Experts of a small language model: vocabulary 2048.
Below are experts of layer 3 (counted from 0) of a mixture-of-experts language model. Rows are named router (the router's row for the expert), gate (a neuron's input weights, with its number), up (a neuron's input weights, with its number) and show model dimensions 0-255. Each number is 500 + 40 x the weight over its row's rms, rounded and kept within 0 to 999. Numbers have three digits each.
After each expert's rows: a language model's description of what the expert responds to. This comes from a sample of Wikipedia text that the model never trained on.

# expert 19
router:430559520460500467526571495578451524478463434549526445545587503542477566466571546532448483565501489529536480459545432455489484535587532481532499489545479443424534498461467513543475556483442507509535431472496496505496477478457509571429487463525428532501447525505517429531473462554557501505481526524523483464448516561452460561563501557514514557534494447518501507532561514537513495471518449478522473483502485469450470486545467511531533441409538439518515476524538502540469435522463528544446512530450521443448434555500419509478520514595479513487426511458488458533545526515506529497576541465469518497553516508540498524501536538546514463494467554483484527439566452458516505573457526451550503483472489529495527617431482514456546530523468423473550451516432522489498501465433504
gate2:486578491447481549469544468376455549492525470500415640548437510485635519509511461493470399467508515510513533521506489517505570482450502550518429483468536493631454515482536593533478384549521477511460449464515487476591469543541500471515472449528522541507498514507516534494470521550523549502529524454547574554525501529544526521484506513459527483482511518504456481463470462485509507450481492499475562428466504524515546484524529521528529518505498526478448546488418478543555507538510492507470489537496505544485471547531553443496492559539472498464533517508494543529437490571482456503521478460540543503491470552506475436500483456453480430565517491530503533473509545466469505514501481502440559512506480509515516512585501445486550483547520483580545503554471489434464589430541543
up2:461576504475489532501535476430431556495557435467453588534476533512543517466526476525477403509441533541517569470538473507529565472466535494521384514510563500542471546460486554563437434553518427491546449438513441477597491535502486531506497448530500536537455523492516514532474578555561573461479539546504550496534480523509505599471523552501534513484515518467499515459537458517536480460482440491481537463443520574504494447543504505548528556488489500483426509506462496561522516517464524521491541559495511458473390556546505445484459509552430545447506489503532528507487500511458470503516499460507498519476506549505555467487467525501465365552559490505520561464520532469559487520529558559494549486463469517555535508516452449477525503504507438507531489530441502434472550408492487
What it handles: Numerals and number pieces in statistics, tables and dates, such as 90 per cent, 99 matches, 19 in 1986, 104.3.

# expert 50
router:544528514499477494474477486464469484424495555547501568448499522539466499441525457520461450502484441552481499443514517541491411482443477531494527511509500545436428511536476564513451483470501549488477505532595480529467482469499497472506495518555408491483477472487426481584448519443432513508473541513492545550556512494547496504571446520485559516446538533493482535476491430559540517511439528471513520452486465539494478567505531496567526469471517422537541531410539498550572484449530510518515520460457487527562516567538521435507557488587447475430459520512462516438447514471487463576548532541517525482508490527455563498438502464608525464561560525453501489531507571457521449494478467493473435457559512543565449514462472461506424567448523456544498509527448505500514526510410446
gate1:631411493476514462443484554437511530535565499553456450484522426474472490483486471534475499455583495503559465433410458510453440512515525554438535529491516470520483517513469566522495484534442550505478531543492430472477480547545482540540508470451473522516469524538574547426491451598535459517586474439468533531475473508512520511532590532429562507498482466516462464490542533530589518519453523453567500514481480515470526490529563568530418429487413511444513498485531472505518511496439518497498492523425507471479518515493506471534500466460541532527495524471488535479520414453468505519427475452419517515527576556542534492554483516534469452520515467524533522514518509464463421497546568507504521514451570563484482548550512517515452484465476479517531476493502415473492532429534538
up1:525460475437484472472536545526510486477585532460521435463537520519494485522522507506500450559608480488560484447427510452546483512480471572481510494516459510534448511541532504525450537416448515494562571577510497480428477570532481522572509502453496466416470476446562493470455546537545405489539473577519484527446496426502450537469465526479496563520508496504470488509525513557480491540428509517515499500484493563470412571495555488519487434545451531491514483491518489532487499429537488549504520482532499485494570537494493469551551544487559454535556507466457475530507541415492461490531527547437515544498575623494542502466449504477530422506560450534540492596452505484480461486572462478549509493506519459484457502485498512450456488496496515523449517417530464616505537494493532
What it handles: Sentence-ending periods before a line break, plus closing syllables after a first letter, such as F-ull, H-ick-s, Ho-ck-ey, Ka-th-leen.

# expert 62
router:487488461507557497539519453510507483474444571509473432517474524544478533531546538512467567489446418519423459482434529421465548480518500495480462504477513543514560441516587459591509501532538485510517474507479563478517458497489536445420471496546514557459478482557488526498538516463486461468514466513457458533451448534452494460480518484489430468542537449447557503575541441484557450502510518444479500464546564459501532515563480559546413563531480515527496481443457487524439474510586541474450464478558542502472533446500465542523459569473453537521457564467518406467559475453469476496529470568527457439503513455468501536542500501455464550521447508465550492544508491552480456525530494544566411462477509465555465546534517447480536556419516545446507476464476520500477589512565470
gate0:524489474569540492512509530504515458563558482524500509422535492498449505477457410494514515485477442453504523544470488448472576563451423471511576437514528510525477515508534466479530532480483513486510485480479500481544529481484513543497469477555439504510522481492499486466446532516427394515462533449468534522544485461536477480517473537501532507483468488426504521518536544583466526455603483544564498486513518597508518505482470462478434526548502452528499503538459461549503506464493506464536521499471439437585445475502476487537482512407521553564446468419474371506493521475517535585480465479562538537509494515549550547518492430532490540555496438539558537523419493485519472433537499509456505618446497468458548497550553463573528488433578461525528569549508540524477524485509473
up0:438492501465461513490460497517505537431456518481535550551505492473504497439533561456484512493526573531498401495545480550569377520459549553539465519509464511480469453508480517506444508473517508482514547557543531513434503494519457514455480538478572479514445542453517517571545472499554601530437518546505496510467478481481514488464522500490471521505452519532457512529485499503490508498442430478446471542507452469513502538498509457472520471524524478505560521471503432492474536513518442536516495514455559582456553540510548516422572505562602459473538467596418583530410447566555462508489619474516507531458497485480466453475533537499502474471479550448508541493519482502473546515428505514537489461604451459486507547432442534443436499546500531542455453469517487540515417505510529
What it handles: Month names and year or day numbers in dates, such as 27 October 2023 and 1 March 1595, plus the space token before words.

# expert 17
router:532482513464449514526543559528489462587554440534484522522504501492525496538421541531524459529456575540537532470545507486498500442525523489536509481478533462478521468521490517417560518405488533485544421526476521582549450475465477569552543548467495554483505505466475511498486551517431529542471599480496494513515533451512501453571458513516431502504453512410429446564501499477471533500439448553546481468498506516544476490485473496381544506537540458549529457544540481528456462487457442566465588452555472491484505498519469490460476436539488510530473493484432531495494489504496511544467556401495513503482518518499514432438529516507522543489537490440495516490555474501508515513491503471557603498543415534435520489511553601472554479515494499504453554559560604545516517486545556
gate1:622527531517513498462535530513530488494500495495494532577502612470514491445443484465468564495497543495595535518452528528528509536475509505545438522500505504489458484508483475511522492449546509447473451521525484526516536476557531501508487503511510524410529464476488470491503524390433437473496459482515416447526434445533499542461500533507545528532518460502490513516445529521556554505499426524537502537389543479420525501508440446507537491471462474506478528451452525496568571473582457497453533450503452439552544585490447407562521565511475524540449516497513455479554470513548540523524499493511429547519611546476547542469531484546547512471520493504548510562513411487550522514572510489473509493522503442500477493501491473556486543469539571476484527509490494543592556567442488
up1:438516430529506559505446499399519523478515568465511536434487455506483497589559491524523494454489478497463453519534428508523518493506525464475542480494523535561555540407499463575436537472450487598450486476525497447464519561454455472471515506482529506568426455570456541453549467482557549488499503513519561551461524521465416548496473509473461439427542519489444499511551476513452479481501507415460545481543460451495494532491516485476437517512547519497485503553536498474459421523447559485542461549519585569403471492478570512443503491560451501508497455475478537506448504496474518476426510527429480403512437502500467447520483426482501512561457446497466478554453525476455570511462500522490484486523549510506540508483500522491487426513464427514520462429480499488440470434473491
What it handles: Inner consonant pieces and stems within ordinary words, as in sequen|c|ing, entren|ch|ing, fir|m, Manuf|act|urers, plus some stems like event, through.

# expert 35
router:550483498520458497522542511533420488445491512576460445579515509539518458568527516481420497478498503557487427417498448517497472437440521551467492548467541489512546564477526485478586518521569513481504521478539470461454520546523447490453449477474535491502568495491475485563562532507463467521484508532492558457446553498537453522528525397564434545514467507576508502561488480527450457475517450480531489497540499535565564523497540473439464493422518478477485446467521555507563563589540554518528526542456462477492545551434502464510479545421534472466569540423573530540498453500532505516473510493505504533445532435538528490475544554460427491441457552463474508453511482445508550511474506465462474433504523524554473523547433505481561500582527525506560445505531477509515446506575490
gate1:515435466501486452507565526512513500561508489485546467499512461420559505487473497449531585589478553499506527556491600470440450521424457477522544460466553502448450468432464578505452569456563480423477495476408507459519515501390510531519426518441528522500430542446467531515526466432528471485460498514477481515509520531480589532472461533547552485480451527465469455565463538494443475549499542498537501466481573429521542522474536508450502377461466545506525525513545448463513502517466496461493567571490428534507505459502500510542486503470500502444533430462476474418547558506499474511515505527507498460506547490464497480502549383546500491469507464500490461594494522450468460464475503529535507558502471502493523515529541568533468489467512490456484469466524475484518589499438485
up1:483509516524556512479526508403486457505452442466497550473513541494578491561546527462541540525603481460493519524550508524462419531472497472436500404503513490505483517479509466506442519567455482417532463512401513438500568492531499439499544415525452445524481473501485536505440541476441556524551495439437463558490520521428542507535485515523482457494493508496483487490558506519473514461413510454547539512463528508539499469516463496504483483464486559507535567499541347517515549514453488507423514499502483537472498446496416595514568496529449516519463454508499540496511576493433459463505500538534520436509488474487507489515497527549543505493483496418474478529434493503485407474465484497544531532487495565559568488450536520480549543450538458558505515543477405517547518432499459
What it handles: Word-ending pieces, mainly es, s, ities, able, as in Leban|es|e, Go|es, Wal|es, plus country and common nouns like France, people.

# expert 13
router:468444457485483469536459554494554471523519474538443508435571506513512494482466510478511498500448478526486532494465510475437577488460528492454505466487526480507565531543470512461479541472457489516496506519424470453428548543485427462552523533479519503444522518515458431492549521493460475446485484541481548461455547557578465444531468475557558532461440473447509500567424545455544510468487543509419435483559472518584587492463489511535546426490436525473532512500460492534563485540418540533502546567551392504518471518546474537491488483519535526468501508486451477535483594501464523489554530462492546454421525517505468478501576470500440489528446507507451432510558481533470472501482546485537482476512454462423586510531503429468466440541549474459553533477539436504439456478427563
gate0:533466472519548477481440549463493551516524541500490535449502513482496472570438431579491550499480540502511455538509492514422460487531522501499587543495548472502558472490467494560538599506429518525459483470521522565510523512538515547581473526407466515526501518562473484436518482504529459459508525519550499469497552485512522525595500457508545530549433511506512442506502491416483486450501541484538492488579527562481531474443535542456498542511454467563489476491523490531545475501572470475572619562497444510480470567557449465540551541563483532460475524597489508493507601467493550512490568567506421479488501547490512375504495508520487537461446529515424536495518488453477544477491533454478544469496487599489556572452479506503462502538528509536512559522479489480456544516532482
up0:503473570539508498557569529486464530470467516533428483540502465503544524525570520500500535543581448480496562475554601494495482546462517496508456488460513537485435594505476450465483419545490487468523518493541528451507444477599479453520546498537436434478428450495481509493490423530471484491483537583480490516556518506486601513473509508517438458527491513486412434466554564523496496536509492460525548538525493485501511502500547591495502511527540492504524493431436482550463442471458456509510496507436551532538509483526521512513498576480450474537517518475532571452496486619540480515488456533482501492519487511497392504521490446530407498500496492554499529554414466430502498605569494493530467480469464549561473522503451502543564468511445497441445507526478484524567564500477456
What it handles: Suffix pieces ending a word, such as ary, er, ation, ed, al, ity, as in Calg-ary, fed-er-al, Admiral-ty, inaugu-ral.

# expert 26
router:551483528435448521475496454461504454513536469529497441497521488503444502486439526497427514501516523455516557501423531489522497502515508558404483460438555421495475551497501575453465529454463525506547559508491518480465469532541451464527523502593507472482539479549511494488481482524473511542483417476510484469533557461456457556470508485473523560530545524452538568504464556547467523453519511470528483427449469456507531493501506479543539428439509421502613519514478454443541435470484563552431464513491443514519529515465490514515490503444460426435459545492478460483435535551481540528498445497518469451444472535480514513497534560549492451508494571568418543446493498503477482431496544505410467523418474528516457466508464529518571469521489536539582496522610472546486488544499589
gate1:561477544476532639523451508521532461536584479527508510502444431473506475530473519481472520497459496525498555499532568545545526442515506510413471580475548541528622517484476501526488441508522484574531534535539508438498505542545504526507504454501526522528523508513490480519467507492526457585463356505551461487482520555563507543446485446474504543514538524479563459504461534585534511505541457488506451484459463468585490506534507474482569495464505531468497526461482486481545439460460472437493442505502501421515513501557463446558457612494475523470468582573492454461497530539455514552500422521454482489472476444483535587558521498502465537464479459503523510499473524509474496420503545495486414500531531487459550447401464471495515448513502503504515470477469508444532503475438473
up1:436463480512559495452468487525475534485462481471605457477450470526557440480516544511535504511531546536551446620474523409504575466570505461436520465456517512558566545445494467502488472460443507564577483512464488464503471543529407462503485509536530513543529470611462480454497532544536545433470472467530396553478514502500504571535482528526471480425469462574567450417491523481578519525525502480489552514508514480484513464483428429496486546538488428504461479567514546506531479464483494487536512459493494464529479469479534515499464475438492468407511498470485540545463532525520497514498508526515486451540448518534506520542521494527497451618480473480504510485513532533523484505437499509582581526474524559454515492498472458451495413469501492487490544454482552455435429445521500
What it handles: Adjectives and nouns right after the, a or an, such as new, total, major, complete, member, plus the space token after these articles.

# expert 39
router:494459465556549517518485480501502533470547492492516491437436557507452536508544565517497541560466479488504546491518505467568493463470524508541428455518383484432556507541537546517536517521546418487501497450446480550491510434540449548530527572453500443458436474491489483494508540447502512495494456516464540456534506401495505502485483508444463501511550519576574483515468543546438517544431441537458483590493483437411511501476474427383504537537495457480480504599480530488519466483445474467520569472474503475532458491456449518450489547425505546527525458453488591533523503488444456490483438489487392463514582456510476499500529547527499510440499540494557464506480509505515544472485494477455515520540538509554523443491502582462471524528582507540540468499476495554558444540537510
gate1:499498484510545478495479528503498555541530467607485500475425489443515409566478569544461530477651508490524540459493522556557611495445480540532482461478473496500483516515495541492497537488512444505488466526498511502514508468542468547477552534424570465461475502543458513507503459458523497526494536503574530532528493524473509522414516497532499509527506518478515497551475471501573580454488512583465518511483480445520554552442485504444501460482434504464535526520441562499539505471532482508484453490526488430436544482575605502484562539532497515489444549491462496472506488465604536501503562449515499491416473484479446569457483494485509558540496565500537455488473522509513465531459519503520532515566521459471503456521538560515424429534496458529456478457618540504564461427555544
up1:469518515507593445417517393483433482488516462578437517526497521529522488501519523546479433468588523477501564477518511518487541500441454472529476469486507532448426522491510557512485477511494467548469545532473500507561490456497508532478534510521553500470414503498529585455521485511440524533471526483534520522592494527444500549465514503571440576487518550528519445467527421513538489544461522493544579502555497493552511468539568504512516509481489532466543479482507493505497494420493484478451527504546527472483557489556545492481528527516465491549513425550483520420475369465548485459536512398483409461470497441523457535538495545495522499505515647442483477491485552474483486567492531506550551525472495482551446465535514555558471546442501511528472480579460546470504524447489539
What it handles: Field labels and separators in infoboxes, taxoboxes and tables, such as Born, Total, Votes, Genus, Rosids, colons and line breaks.

# expert 12
router:440501522489511527457522528545566482514586564504471501533551478531522456508480471489479453419544590561482544493499483498504577478598477484473524429401511522483470490489443478591504514533485427461454524527550585551478460423487506501469529456501512548558483484470458511458525481508484535460506541457556430531483434517458492454449491489464497542569566464516447485496508517414521537452522525546530469531532566535488448403533488461485567562534433525562536477491566508464498488464550518458511537534503570544482522540532544425421495528548505535511537478468527471487554492482562486509465484497468440520526471573509543469563486433492499485477470524477484570475464443535501481504552458523451471518523473567469528465472545518529551522432486568486452454433532530504540561469485551
gate2:491522539456541478496486570422515501504512476501486508486520481476501455495473481458540548420532523552555564531478492482507564540450527580465478499505577557492457436404421539551440511500461442518505626514456565458521471534475546536485537498529500484489485524469527544436492594471538495490573501477529527546514505411486464512549401437460539470501563564481486495543496523510492499505519513520562545535500561515547494474551519525554559516480493536550478532481511457506501503515455498456474488527515554462472520529541540565516516540540454485484448481459464463544531443467528432494509528489465481518448431482543464468435550468533590453486538489481456441513518514504563480460508525523514478498489552540527526502462540466543539474440493435620555549539518401578479517492552442
up2:530498476436498585468473503419467446510498552472498447494461484521505540433474522531563446471501416507524406601527472482511525514501541468479490447502518479485497501421474469582462523483524503465508570502536482521532497503385511483489429573502508538458471527476569534514519494451486510582532521464511464475535521511453541556547553519498546529398494485589508533426497548514501461515473474514529498483528487586483499484457579444468493516453436507556456532520529482479567554427585500468421485467522521554485511498434430492495520528471516480540468501552391452516528511497503469472491501450498515548532548508463484467470456544455513518539479489439509446416513473492560498524495498547489536590515546475496503481542506434526521485465509514566529474538462569580547474530569460
What it handles: Word pieces ending foreign and personal names, often n, an, na, ko, ki, e.g. Kan-na, Ark-an-sas, Brookly-n, Koh-n, Tibet-an.

# expert 57
router:475526506465546497457522538464451476560435445567496571506516499452561523545430503504496473498502541514526457470541566476468472498486457490462471516495561472468483530541423543507524603423411573434537491497482465540545482454478454537511499523520462493454550548562508503490474508511475478448497534578411519511457501469465548501532474458476484495522504477418444567514488540526459486565441441502502463409557481471509583509531510527459470423509531466469487503502464456534507452481435529513452512474472496479486485447560521470564489564494450496463489482523424403434509520493512530528499552416467451426474559507538459498501492468526444542475540470548448415562548506445470507486515505434570452536483515523500475424485493504565455555471455509443481490566530562488509562504480533
gate0:440530565533526560539502488538575512412426519533494547510443577496511478518466526439512466499492481553522479534473562418503555542496503473521456464563464542544540536516501501501505545512490482425470525504444416526468420461507506499497502601428456505485492571524479542478535513443547521473482522544486563482472461469530522498417485500500480424469520464515425458468485449545457534468518547452467565557570498536529513457513387519518532501559491488519496456550448519499475522444449440578580490549430485544528474456534520459507514508584510528484491474558458582448438573476476490512575559582510493537538526580496488481526536464529509560469466498498551512560477466544526506482532545515530441485526459538545534495471467498494481452498429501445500554455503490487467488451493509
up0:461508447498483496468430468522453521440435534560525483530456507518427443480538536533561537406458504518445466491532458471487492534518482530468539578467492507495457521513529472493451455467490515546529543544485634450472500413548449430486488423455494483552458512522516471563587514471508452533559499580503535420477495534529479473459499500495504466515559537527533556499527474575557481492439541566444548525460469562537566522574416468443447490533539508464449543469463525514524489544478480485510452515519442609443559502461469494481485560536536496556500510495463486517563475512440483515549468429531539511555453501507498504465545558507574495491443496520460487511493486548489511519548520494571451504459448463526555519537540536552541528470528535514461498495485550456531409517506492
What it handles: Pieces continuing a word after its first part, such as g in floggings, t in fixture, ab in establishing, plus common nouns like game.

# expert 32
router:469543474498551454470423480507540469496415508438498532497493541492488491576477505469569512492498431492530456485529412511498499578473538525535439429553447531469468463488519463544518520485465436480544483562470501553533499517522457471540492545521491538470540539445490511511500539444494412586453537466492480554515485483449467512568520527562488533426460513507486545434501548546531471560510502478560536530538488509482431515439535461481486530587436423533491513546564442494524553562562539507508449513500473486413552493533481493551519579477510446569510523555505412536474474539461442493516489484506460558512551522519421517464457499488544511502507481479477504511467563513553449445460521524542541547504592455522502505476442456539464509504519446595499578525429574531489484481529456
gate1:482419469493470476515479504537498531575493484487571539422477501509499496479449506492552499510522413512376487475497449575437497523565507418455501509529504441468487484456544492461479515511479515473505482475441505469544486503566530579494512558509433381463516556564470545465502488485437522507521564478492539441573460522449490528524505549469489502457489396516478530485482507514525523508506509480466434448433465454458476485496444510523529429454505451497517499483518450487515500514463510489474439499543481478473464418528531607464463366493458492505506528492519483438528534534488551538518516537598546523536510529508491509496580572536455502508531506526573512507458505565488460478566507529506539511509441599518524488562434567528459481518511445444517499461481480502571452490551538
up1:514523487447440486518511441548487458474468513455526435454514456514448513495513513509478507509468484512432443525428493478527466496490467496529601450465509503538505479519464503578472559452490560462545540527536542480475534473499558479487465485629506515536539521574494464489509555450537522426415436442457427484445475452521565503494515492479598514471530514591460533555487518439462493516492446527545543446549505539522511560506449517482570474568459505532514499491536548507456431482511501410514504506530545443459528490505493514531496573477500492446476513502543417567483550474529494484460567538514494520480497492484515527574503520446526487592494526522556495494592493539505543529549546503535467440643430473497536504492529456507423577524508500505485515483480467537527469568526490
What it handles: Inner word pieces, mostly s and x, inside verbs and nouns, such as lu-x-ury, mi-x-ed, foundri-es, plus apostrophes and verb stems like pass, creat.

# expert 37
router:520469488475515507590559501544449491447461545486499468483508523527454490460490560477519542511482430491471445534564549449487475512496474473517525530567499543491511430507475527483456533471505570493505552554508479477451459422502543555540441527552526487561444585511547505536457561452548529432385458517443494542530513407463506529505504533484510477467530561561526494455563480426551525540493450444425496517528464515541467491459419502459526405549476504464538553505585559460468477457461408503536475473499464505470422495453476464554472526516493424488450449533476394500491565508521490555483535510487507487550528487472475518490505519507474477568471519511553486543518477474492532557468552523592433479514537519550492453452490513454511489478493433456457524516453497545523530473480417
gate1:529443472473495566560520505457520552458507510515521504456471514522502495469469534485525521519530586521560483425472513477463555482533533490492514600462480490508427583467565488467583561546451495450535453495450494557522482583471527468485430527525463521461506533512488440498448573531550473496461423526503416467453544572457514445479496514519469517537520485541500368483502533504396495518414518491497518514490475532541513510499508554485451531430453460527483499492494529437535502457537500497556593459512479442613540511483507489452474448550454527502484463394484433469456455450468479517516553507515502507479562498425563506515524482541482478557519458563471530515492498491510529455514492542428508520548529475483533527505521528515481519581524506518536496487506456622496545524541459
up1:439481450468454492513512523506483497454563513470522500492500535493511491472458520511562519501509489476483455542441528398457562494476492470511496493433506513548430540504610486526479573518466555489526510530463424434505530541543463485490468530550521483498516492531463517509424519472439499567507471530491474536544427493500486495472527549491435461465493562484523475454558537483475462522487560534452509494514468390553448476530565393481467519423437513453509562513468538416471488460540387500477491549555432525483556447514519520530495522499549436516493464487481412530598532492489462506487484490497574462501552528450495479498476506531424480555553463489498493471581496512509491492546449472501475544515506428478519585516464489454384522504456513454487425514463559493477524527578459
What it handles: Opening pieces of longer words such as ted-ium, arch-itecture, com-missioner, plus past verbs like served, won, elected, and table pipes.

# expert 59
router:496494432477502501498485561519609513508463539555518558463538558484506485506503482508465475537532458518467490462499510440480596451542523496486463492557437453519507520501460488483492506520590409559485424454427422491530452515423500505448491552468499555499548513444434461507404535430502453535591534475529473462453535468437537446426459471533478420496517433481490519531506476486453511540525475522454442566454461474439516470560514514423426492518451492539486482490419520565552448537496502458464512431507514485477462411525411511471516480433475551523539472409460514508483515513480486485571475542493550506432520522454475537473498428471566460511437522461509472509442532508480521525546443503478516485529524429509495479479489522499501481483510557462518489535561538549505467543465508
gate2:503478422502507457535486473494503514494503550422578481577493493518474517526476594514520452559468511469527521533495448577519475556429512469537505505460451501482482528586482534519497399485487471461451452499489506500466574467408476492507504439487476513462479504520435573530502548538503514472516465515418502545530525461489586426517504516514502468457409488442477517449400501531515491447461483466445507555489517522495433460496460481536505475458514510459493606542488521504457495520493448537490518522566459548483458538514484545461531404486469501436485485493452515507564485549467464582549481503517518500536484543501576437457473516512521524529401491426486526496447469467523486490379500440577525562420511436477546483520538530481453500555468527550493548529501486492460472567487487
up2:517489510468461474544503515500484492484434491503523453482456508503612521546602466526513559461502531526544437480500447446553523452447526532488446538558537485518553443493522443505512569499454498439511505499486456487486435503498423524557515606510516502550510469516502466502487453428552523523472566474500488436471475544523491591505472559491486530517557517480575493521454505482464483472480548550500501455453503435550530500467443510512455422562568505544513569516536519517520559564517573543425490518474546515480534490452575465489540458522531535512483532534494442531515572480519540470445566516599544472517476496477461516522544572506539488420571541565515494550518496497526461509515462481436510486556497529419554513511520522466459527440512417433516500425461488439497581489471531
What it handles: Last piece of a word such as t, s, ment, ance, often surnames and sports terms, as in Tackett, Championships, Government, his.

# expert 9
router:488537522491462471528492551468512503480542568520527454504469472507568462444469510482524479485445556541495526483496457480450501480509495541568447475522488539529515566471485495488511452531559504600482447477458499500539466561486427473442517477507493578499553528476536511502481494459587527493465554512559486489478513506600485526497502453474419403523539497497507432504474438491498458588468433497506500559475491519516499433529547520455533567491467518516463555447521429504477544484467513503579551454546536458510414515470519479450440540497531483583546483528532556499495475458560426418487496513515480476444522480556491441550491425471511442521479475450517499454546522460512596508519475540467566430549518472495444530541503456492572564477493489521545463512441426458416513469590548
gate2:471525478484493467470485443524540520526490510538525583540530523439495444509430480510466531439489512465475523512543512544434528542495476489450528521405442472411532512498488460478456524500452513494542510499535461542527446493507547474479458490464522537441519532482528486468507443511503526498563547538564497543512425421457565487480464527475554469520493443485450476475512405475440558480473463465518538492513474563451504527453471510532475505509487425477502517498459470521506507460541441407466480401545552421512496491570491452584436485571484512540492483490465550460414571441497502449501469479561473526484355538496478511426537412530530533551513530498435522550508519510527538548499545578442507516526438514503446513505497442501478512541539508495509455505499382503515507476544461
up2:469539530495511464454481494474506521564493508480516514517501522482511431502425453500472531453529544492521546557489497567497576518502439515490486578474575447451563543466478470473427531463486505496542517503484447555527447507513511446515416506528513524448407503474452487536479594530480506472489529465552524535568492534512522478497475484402516458509469544454428458442470388528493531543444475536473564497509522554462421517508536474520515511537562467467504540460521462498541511489514445453518520465587549504488483496537529458552440570527530475582519549542460504436490456407543526447506444430530447552481466519498494534391500437553485513516517537472443545465524567496489580518519523558485516531524464566517448531521500453463501496548419485475487479471488400477489468498517448
What it handles: Word-final plural or name-ending s (metrics, Lens, Los), and capitalized first-name starts like Car, David, Martin, in text and tables.

# expert 58
router:490506422433464509452531535432453542498488546509534506466496583521489487510524503524479513566494488556519432449474445513503572497546535594478458468477517473461492510498549478507551484508585461519489487437511513515493504577448406467502532548481555524500549527450562438534493478496538433553530560502486500516447537499536480476558483447512506538473497503473516521514441513523431423517471497529522522530550526466480520423520557510417486499511447504505451573527529466536478566588519537428515558520528547489485511563477458547477532580547537471489577488464507506490507460515561421466545482518505501543473556469549518495505512465520511459503462464512491416419487554534569521473500477498463496517581596586470572517553477511460511565479513533539595564533457495542427465521482523
gate2:495531520545546535514549468479512566461541542485521522583517530486514512493505454532507529601540502471572470518565457514497537498484485547477514524569417522504524462583466497492478491523475471443539575517543561533500535514516501441456501435537495436467484566501524541495487488465542471532496481553437506511607475384495544501507450456421479437493462425533551533566530493530506479476483496509488502488465517497423387484522505553491572481403506524485465481484496551517480532492501500429523498459478440516447464513534487524585530545500473465487505479556485472517522449486516440488502521471450473451522503475498486546538477513613471470510546507479556583479467554463553442538479555532469447467522557504589512518449446450554527546507553456563508577494479451529566526547515475
up2:526422465488517448493497552516551498590536511456489528400495495509566439540452602572530493472484590468471497511447443532537503489493504498471461420432554505572549529539442502539581539522506529453464497487393514499510528500477501534452492495467512512482543581513450528465479499498541508434603490514521565513453481484482519453438439489492455515513485468416503500506533512516432479487510484460495481541553487489563498533486474568504419581513449502477486539588469424467469534539521536521447466536591524466504535452467477473496495518487549493581511515488520536577490460511526510520469491559509447489435408522489472428540466470462486495459447459445491532454458488511451466387527511502514522556508491509525490516485549477518535472457497510489472434487460485468422465513548509
What it handles: Plural s and noun suffixes at word ends, such as bridge(s), action(s), -ities, -ations, -ness, -ers, before commas or periods.

# expert 63
router:565533506506437543531449456507437467532546516531525410471574500494507559535478539547534482489481567398521544560420503456532540525509424517504495479502521453543480491505453534480453523505505512545467566539512509547466514501451570509489492454473523485502536515515539480441542441526484523522573468494487457447546507474477478509415533434483519475493500510529458453526514540543539527520529519435515588404470505519489510555430512475452470457401467522451496461524556494469499397486524527562485456479439458549536552590452550525600430534518546492505487535542498514473456481536521515510473527448512488506470512472533512441491529524457506463503578546483448490458539542517529450525558575546556530491394494521479462523463480486481501445530516491496513558487531387495558457518485555
gate0:536519515503558541491501601513528505475528494500587450510527523476537471545454492485461546497516420484517496519515528436479552521482486466507512502500523512503527453452558516482461505507442412486489592431596424470480466550553505476483508507465479464494461479559563528510501539505456481535550484431401458491437516470499511535531493530562503534486484598542509576431600539520538545450472511463489493522491561431526513488491544531519508472510497454462568441495510451488570556503470470498479501491459464542492467557558473566511570517557474514482474447618456480505478463530530491489532487473478528477502487494478523534447549482538541566513430556494496488457523384474460518485460507471497455595512514523425461459467437476523454544538517515546517516525615542494495477463447479
up0:544474495521493473446562530493499495542517466546526576449565548452416481506521480506501547561504484448532482475443489526469466474478484494512522514560483508415537495475459491574549468414533539498550481460457533507527499504539418522540514552448499538527561508456399502526506420535544335530452561538537598454432481455542433517511523480522487481509474430475525521533521485502522447565498484466425557487528550505488513580487529478448467536503498496476440488492525550474535559480519522517513450498506499497603497458550513516493451444512479527512473493465572587435515459522486529587495511471536512533485581512561453509474453467535493515471472493496495522487483498485440500476507577487544517436494482423508495454426448511500549489495517498489480597503508490490554423511469545
What it handles: Word pieces containing l, chiefly al, ol, il, ul, as in ailment, Aalesund, talks, plus the bo in above.

# expert 47
router:458433533489555467573497423543512506529531532474481507536517492526544506486483520478527549502479564530421486534529476481611543502459458482438503453532485442533556578443470426443503478568530473457463515518514464471527512539424520537494477486485483449548428482537439502452487522469543445478466491517432522523534507529472517456532515525440440543555494476535530497499517515524542573487485552459465478545448543503468481462442473503484457561462504532517483491568486542518510523456457495493541514521572501616503443493442547559476464458521488526488560586478545543554504533493455449496508446507571470516518533507454495505533474557444545528408464562512490565465416492482552422526479541513516534565561526500440505495480478571502548498508535590504471461457501546474506495564525607
gate3:542498541509503580513498493485469527451603453491441600410522515486517470534462476458469476465565499496478514502442567514442546500482432496536514510527461539490466495552486580501498504442550516471465461562484475500498470495446546390461534449453486508487505543509530522533506483515493498492488468563498488490512509485498590546470430535514520494522462492483562504453525508440561566477426428480482533488513485393546484497523511498569462480512473482472554502497446459534531479464432469501492476404456434505495473529449507451543537491499465480441479476554466540523490488507459455602507484555496581406511482537489477535484500496527435495531524510469459507516477505554555531459541579521521532502488510533498467446530587519609536508416428497526487509621537450451538496481517486
up3:551480505435483473515559530551562557514480459506509429427486450490524469401510552542441516536449540482476534526523503515514556519533551551537421514507471495462509435430505486526544552457511469497506546521469491503389546438541506520562524589503506537529482466504589543524434519439499529496449490481463517491517589493525480559528504542476539545427509511550416546479535519552478446543465476505498446551529494501462516459467507447522500452527536399537524490546626493504489526514513479504516516480543544480425533507543465490496504515457426458580477493494497448564472492558508569529488466512392483501470494551455515545450487580565535482476477522565477525501441489469532473489485495496429491464446536519497541514503485549526484474534512414488538548456516522523500449522441434
What it handles: Digits in coordinates, dates and table cells, as in 35°57′30″, October 1, plus leading dashes and spaces in infobox lists.